Weights of a small mixture-of-experts language model, trained from scratch on English Wikipedia.
Size: 12 layers, width 192, 53.7M parameters.
Training: a variant of SOAP for the experts, 8050 steps.
Below are experts of layer 9 (counted from 0) of a mixture-of-experts language model. Rows are named router (the router's row for the expert), gate (a neuron's input weights, with its number), up (a neuron's input weights, with its number) and show model dimensions 0-191. Each number is 128 + 24 x the weight over its row's rms, rounded and kept within 0 to 255.
Before each expert's rows: a language model's description of what the expert responds to; "comes after" lists some tokens at least twice as common just before its tokens as in all text. This comes from a sample of Wikipedia text that the model never trained on. Tokens count by the router's weight.

# expert 29
What it handles: Main verbs after a subject and following prepositions in biographical narrative, such as took, became, joined, appointed, and for, as, to.
comes after: " to", " he", " was", " and", " He", " who"
router [145  80 110 117 128  83 147 127 143 138 141 128 140 126 163 170 116  97 137 108 105 121 173 146 158 132 101 132 163  96 103  74 124 146 134 195 136 141 137 143 123 153 138 156 120 148  96 170 102 127 154 160 179 128 156 135 123 173 132 126 131 131  85 143 115 196  78 130 116  93 135 110  86 123 137  90 142 134 102 134 114 138 103 146 141 130 149 149 157  71 127 108 142 135 133 169 135 130 123 173 160 132 153 142 134 127 119 122 166 113 101 129 113 154 114 110 107 128 116 130 114 105 103 109 137 128 115 133 168  98 120 143 140 124 122 100 149 124 107 138 115 121 128 138 131 134 128 163 158 131 144 121  98 132 108 114 179  94 132 118 100 124 138 142 192 132 125  92 135 159 134 152 108 110 128 113 136 121  72 137 183 109 157 160 131 121 111 169 114 181  95 143]
gate0 [134 120 115 121 123 114 123 133 138 166  97 134 160 134 155 117  89 148 103 151 130  85 129 151 126 133 137 198 152  85 143 131 138 114 103 109 162 133 118 166 101 107 157 161 100 108 137 106 162 152 128 127 164 154 149 173 121 157 161 180 173 117  88 138 105 153  69 119 116 184 127 176 169  93 132 121 105 123 161 127 111 153 175 147 133 109 147 119 103 110 134 156 143 136 150 137  94 151 123  95 151 104 157 102 117 114 117 138 140 128 105 121 118 120 156 110 147 148 132 127 112 120 138 156 116 113 113 158 164 162 126 136 109 118 114 179 123 123 144 106 138 143 130 137 124 156 107 113 134  86 151 169  92  90 121 122 121 122  99 125 117 128 122 123 129 166 164 147 124 112 133 110 120 159 166 142  79 133  89 150 148 137 148 177 121 135  96 160 125 119 175 108]
up0 [176 106 100 104 127 163  89 108 134 117 106 135 158  96 157 122  91 138 134 142 156 149 167 168 126  95 130 180 163 108 156 153 168 118 135 124 160 130 157 139 159 138 186 125 129 123 164  82 151 133 135 129 131 154 139 133 109 192 146 164 133 100 104 121 156 109 113 122 163 118 147 131  93 101  98 181 132 152 115 110 145 134 102 146 136 124 132 154  86 116 159 175 130  75 111 123 104 162 133 184 169 142 118 110 129 138 105 112 136 125 104 145 104 125 136 108 142 120 131 162 121 126 138 122 104 110 137 135 186  94 140 107 135 127 126 136 148 121 117 164 119 110 127 139 113 148 109 104 151  70 110 143 115 161 121 125  92 131  96  88 128 156 120 124 129 159 179 109 114  93 140 104 118 156 166 144 129 110 110 154 125  89 106 130 116 123 145 165 119 119 127 129]

# expert 32
What it handles: Percent signs, digits and symbols in census and statistics text and tables, e.g. 14.3%, households were, MPC, JPL, Votes.
comes after: " |", ".", "4", "%", "5", ";"
router [109 135 173 143  93 112  84 111 155 104  79 170 168 160 137 100 134 100 116 134  97 135 130 143 126 146 129  91 155  85 153 122 160 130 155 101 177 143 112 126 140 131 118 106 131 144 141 134 151 107 144 105 104 127 111 142 113 148 134 150 135 166 126 151 139 170 123 160 146 112 181  86 136  99 157  87 106 111 150 139 129 133 145 148 138 148 125 130 122  99 146 107 132 150 169 133 167 134 135 131 153 183 148 122 134 146  92 162 175 119 107 140  81 123 120  98 150 132 113  96 140 134 135 116 102 107 129 102  94 165 129 128 172  81 170 121 137 136 124 168 119 149  92 152  91 129 130 147 139  65 116 132 146 116 173 108 102  77 143 157  97 130 103 107 167 103  98 113 157 139 114 121 138 159 129 124 128 135 140 131 117 170 115 134 127 130 102  96 140 125 161 107]
gate0 [139 123 152  83 106 145 126 165 141 161 101 160 111 151 147 120 161 115 126 157 148 157 152 109 168 160 163 125 169  90 132 137 137 113 131 106 123  98 142 125 158 108 150 147 107 145 108 145 156 148 145 104 153 110 143 108 141 118 122 131 108 103 115 171 119 179 137 144 191 137 123  98 110 114 143 121 105 119 128 108 157 144 140 166 150 123 134 129 150 122 140 111 168 133 153 112 131 142 113 158 130 131 170 123  94 126  76 117 156 128 130 169 139 138 108 103 119 126 139  99 139  91 159 133 151 121 158  98 141 129 111  98 157 114 143 143 158 158 117 126  98 167 149 162  97 126  85 137 125 115 123 154 103  93 134 156 151 135  69 129 106 147  92 112 156 146 105 132 115 157 182 119 186 127 130 116 122 118 171  92 170 162 114 121 124 114 132 144 165 153 191 101]
up0 [106 153 133 134 135 125 143 164 116 187 138 153 151  98 144 136 142 114 144 115 123 129 128 133 123 143 111  80 113 111 114 103 166  84 140  80 121 129 177 144 166 128 131 166 104 159 130 118 134 156 158  85 173 125 161 122 126 115 159 128 123 158 124 138 114 177 144 162 142 132 102 137 117 132 149 116 111 101  83 137 104 108 147 154 152 155  92 146 109 106 155 147 156 134 141 121 145 126  98 120 124 139 170 129 104 123 138 133 166 122 114 148 109 103 134 132 107 113 169 100 181  52 113 154 155 103 114 104 114 113 100  99 176 110 149 126 103 143 146  95 124 167 127 150 120 112  84 179 116 110 111 156 128 130  88 168 148 151 103  90 100 126 107 127 142 153  98 150 106 112 170 140 147 143 163 145 125  93 153  89 145 158 105 123 147 140 124 141 127 138 143 118]

# expert 38
What it handles: Line breaks, blank lines, list dashes and == heading markers separating infobox fields, table rows and sections.
comes after: ".\n\n", "\n", "\n\n", " |\n\n", "==", ";\n"
router [131 123 160 141 164 121 105 108 134 105 137 101  84 148 147 136 119 126 131 130 152 143 116  64 162 118 157 160 174 109 142 145 133 169  85 116 137 105 126 139 153 109 116 111 122  89 144 120 104 126 117 127  84 131 120 105 159 133 139  84 121 139 151 108 129 128 166 110 164 140 149 104 111 106 128  96 110 112 106 114 166 112  96 127 150  95 126 111 141 142 103 139  89 163 140 143 100 153 155 113 113 172 147 159  80 117 160 125 142 113 146 166  98 120 152 159 162 130 135 120 141  98 117 108 161 146 160 153 121  90 156  73 132 164 123 103 147  85 155 155 117 146 133 117  76 144 136 133 148  87  90 115 115 155 167 137 164 115 106 137  93  86 145 142 130 162  94 112 151  81 140 139 117 127 123 131 131 108 153 108 103 119 146 101 157 147 128 126 159 139 168 167]
gate0 [140 151 149 122 153 140 151 122 150 132 171 153 152 143 106 122 117 148  79 121  94 136  84 106  93 111 153 144 116 128 149 123 131  93 100 159  95 120  82 152 169 107 140 132  91 158  78 158 147 152 103 113  86 150 128 129 142 134 115 135 167 108 150 120 116 115  71 104 132 175  82  92 153 156 114 109 117 123 136  73 111  95 136 103 131 136  92 142 146 136 100  99 112 100 128  82 108 103 131 156 119 166 117  70 127 166 166  87 107 121 167 125  95 157 131 143 137 116 110 120 143 107 124  71 142 137 121 126 128  92 111 122 104 150 113 114  95 121 147  96 122 100 101 158 131 113 104 136 124 131 121 107 123 123 129 129 176 154 166 104 124 117 150 134 153 153  99 174  95 123 125 136  88 123 129 106 165 118  96 127 138 131 102 106 147 117 150 123 103 131 126 107]
up0 [110 109 156 182 155 131  94 160 126 174 123 117 112 114 125 112 123 108  96 106 107 113 146 122 114 142 115 128 107  87 176  84 112 140 116  96 142 133 157  88 118 154 169 103 162 142 147 147 122  89 147 128 158 157 124 140 152  71 129 168  90 133 184 124 141 134 127 114  68  93 153 122  86 122 153 135 101 143 118 151 157 157  83 141 116 124 119  88 124 125 108 153 154 142 132 124 128  97 126 110 114 123 143 136 123 131 109 123 116 139 124 143 105 145 132 102  89 159 124 127 126 159 119 173 111  77 120 139  73  93 146 125  92 116 138 112 124 131 112 122  99 161 135 167  87 129 124 166 148  91 170 143 100 138 109 124 154 126 113  88 130 122 125 119 168  94 120 105 108 121 112 141 134 133 155 118 135 142 110 114 161 164 113 117 121  80 136 143 156 170 153 166]

# expert 10
What it handles: Digits inside numbers after the first, especially zeros in times, distances, stats and prices, plus million, billion, percent, century.
comes after: "0", "9", "2", "1", "8", "5"
router [151 113 131 141 124 126 114 103 137 167 178  92  97 145 103 142 159 112 135 112 145 147 138 161  85  90 152 182  91 161 145 156 152 119 139 127 120 128 132  85 137 116 101 133 120 133 139 134 118 105 165 118 106 110 112 162 116 121 118 148 112 138 156 131 155 162 150  59  98 134 148  93 171 124 136 109 146 155 149 170 129 160 113 144 102 133 100 131  85 156 142 111 142  75 145 157 135 133  74 167 118 182 148 106 103 126 122 129 136  97 154 122 150 113 144 154 130 152 162 184 157 116 170  86 127 110 103 155 112 166 130 142 123  97 108 151 154 112 135 108 154 128 132 111 120 144  83  97 138 163 119 121 143  94 133  92 105 129  92 120 138 110  86 128 137 148 141 136 104 129 116 149 116 102 101  99 159 157 120 117 124 146 112 133 117 109 157 133  96  94 149 135]
gate1 [137 120 135 139 163 121 189 162 116 134 121  98 120 141 121 122 105 150 129 138 135 143 111 145  93 105 119 168 146 144 114 150 136 137 131 108 136 153 148  95 123 180 141 104 132 198 153 184 164 152 130 147 129 159 154 110  80 126 188 189 130 131 148 148 131 169  90 115 144 129 139  94 148  98 159 122 121 134 134 133 130 157 150 127 161 182 128 136 105 119 148 112  89 136 147 112  99 116 117 145 123 187 147 115 111 125 146 123 125 136 127 120 132 113 132  88 126 175 136 116 136 174 120 119 159 150 145 109  80 127 122 131 179 118  99 122 131 163 185 130 132 157  98 140 109 116 128 109 144 128 114 106 140 123 161 125 141 137 167  73 153 132 108 118 158 118 144 125 139 143 154 125 108 110 174 129 118 125 137 141 111 185  89 141 164 129 134 163 133 153 114 121]
up1 [142 135  81  91 134 113  88  95 176 127 105 149 125  95  88 141 157 136 135 130 125 129 134  64 132 137  89 121 107  95 133 113 134 118 154 159 102  97 100 139 107  86 117 106  86 118  90 113 112  86 122  97 134 125 174 140 128 104 119  88 119 136 116  86 148  95 154 148 129 144 142 161 129 132 134 120 148 131 133 146 127 104  62 118  88 110 164 113 128 110 130 127 150 143 140 110 167 164 130 130 141 138 102 110 113 156 111  95 146 105 115 153 149 136 132 164 121 126 107 135 103 114 123 133 146 127  79 116 144 105 135 122  98 121 117 151 122  91 132 106 132  99 151  95 122 152 112 132  95 131 156 120  91 140 119  79 113 148  98 166 134 184 136 133 133 123 113 152  98 110  88 131 145 183 127 110 148 131 121 102 132  49 140  96  94 136  93 119  92 135 112 123]

# expert 39
What it handles: The space token opening a table cell or coming before a number, as in "| 13", "| 0", "February 27", "L 62–70".
comes after: " |", "|", ";", " in", ":", " October"
router [144 118 172 115 117 172 152 151 115 133 122 146 116  89 152 135 130  95 145 137 156 140 110  92 127 132 129 127 129 136 121  99 153 111 129 118 158 135 157 114 132 156 151 136 143 132 134 132 146 108 120 138 137 111 128  88 109 147 127 110 152 129 131 119  95 124 192 135 181 117 125 119 161 150 141 171 146 116 120 146 127 149 128  99  88 102 143 159 155 119 138  89 155 109 112 129  73  98 106 132 132  93 167 132 107 144 137 134 130 110  98  86 107 161  93 105  72 167 107 124  80 144 128 100  76 133 139 112 152 147  94 143 115 162 126 109 108 142  97  77 108 159 170 119 128 123 107 152 102 109  74 137 114 141 125 142 120 142 125 125  99 110  88 149 151 167 137 159 191 106 105 128 130 120 124 174 101 155 148 135 181 140 122  82 152 141 115 106 154 144 118 103]
gate1 [104 140 142 125 124 131  71 141 163 162 154 135 123  88 118 152 156 112 159 113 139 174 113 136 107 103 138 149 103 108  92  79 135 120 125 117 115 133 137  98 139 141 141 185  63 157  98 155  81 104  96 152 106  66 139 125 125 100 112 177 119 158 162 157 145 128 128 153 111 114 165 113 117 127  95 127 121 121 108 136 147 115 142 100 135 131 124 166 138 141 172 177  82 174 169 113 123 127 135 111  96 147 109 146 142  98 134  91 114 111 139 144 146 126 115 100 137 125 141 138 102 130 113 120 111 128 130 102 136 128  85 114 136 153 125 102 123 167  86 135 100 141 125 158 122 112 128 123 160 116 118 177 150 109 132 118 122 115 146 114  67 109 124 161  95 135 107 179 107 105 145 111 134 102 152 117 153 114 156 102 162 161 135 129 105 152 157 135 139 107  97 123]
up1 [149 130 162 122 128 148 162 122 114  79 127 146 121 155 157 105  97 154 119 157 103 122 141 120 128 127 126 124 123  91 151 180 102 162 111  93 142 112 152 157 117 125 129  85 146 104 156 130 150 142 130 107 128 177 138 177 130 125 169 146 135 103  67 104 108 129  98  98 134 174 114 118 112 153 122 133 173 152  76 126  79 168 109 123 144 104 107  70 147 122  84  93 115 121  95 138 149 123 133 131 117  92 132  98 120 108 108 146 137 139 110 139 112 159 125 147 131 131 135 130 136 137 173 126 141 126 128 201 125 140 173 142 123 130 136 137 173  94 128 122 171 139 111 127 119 142 142 135 141 144 143  89 135 165 135 111 142 139 121 121 147 100 127  98 133 130 108  65 147 112  95 111 111 141 111 152 115 147 119 162 146 120  96 162 143 112  68  90 128 127 152 138]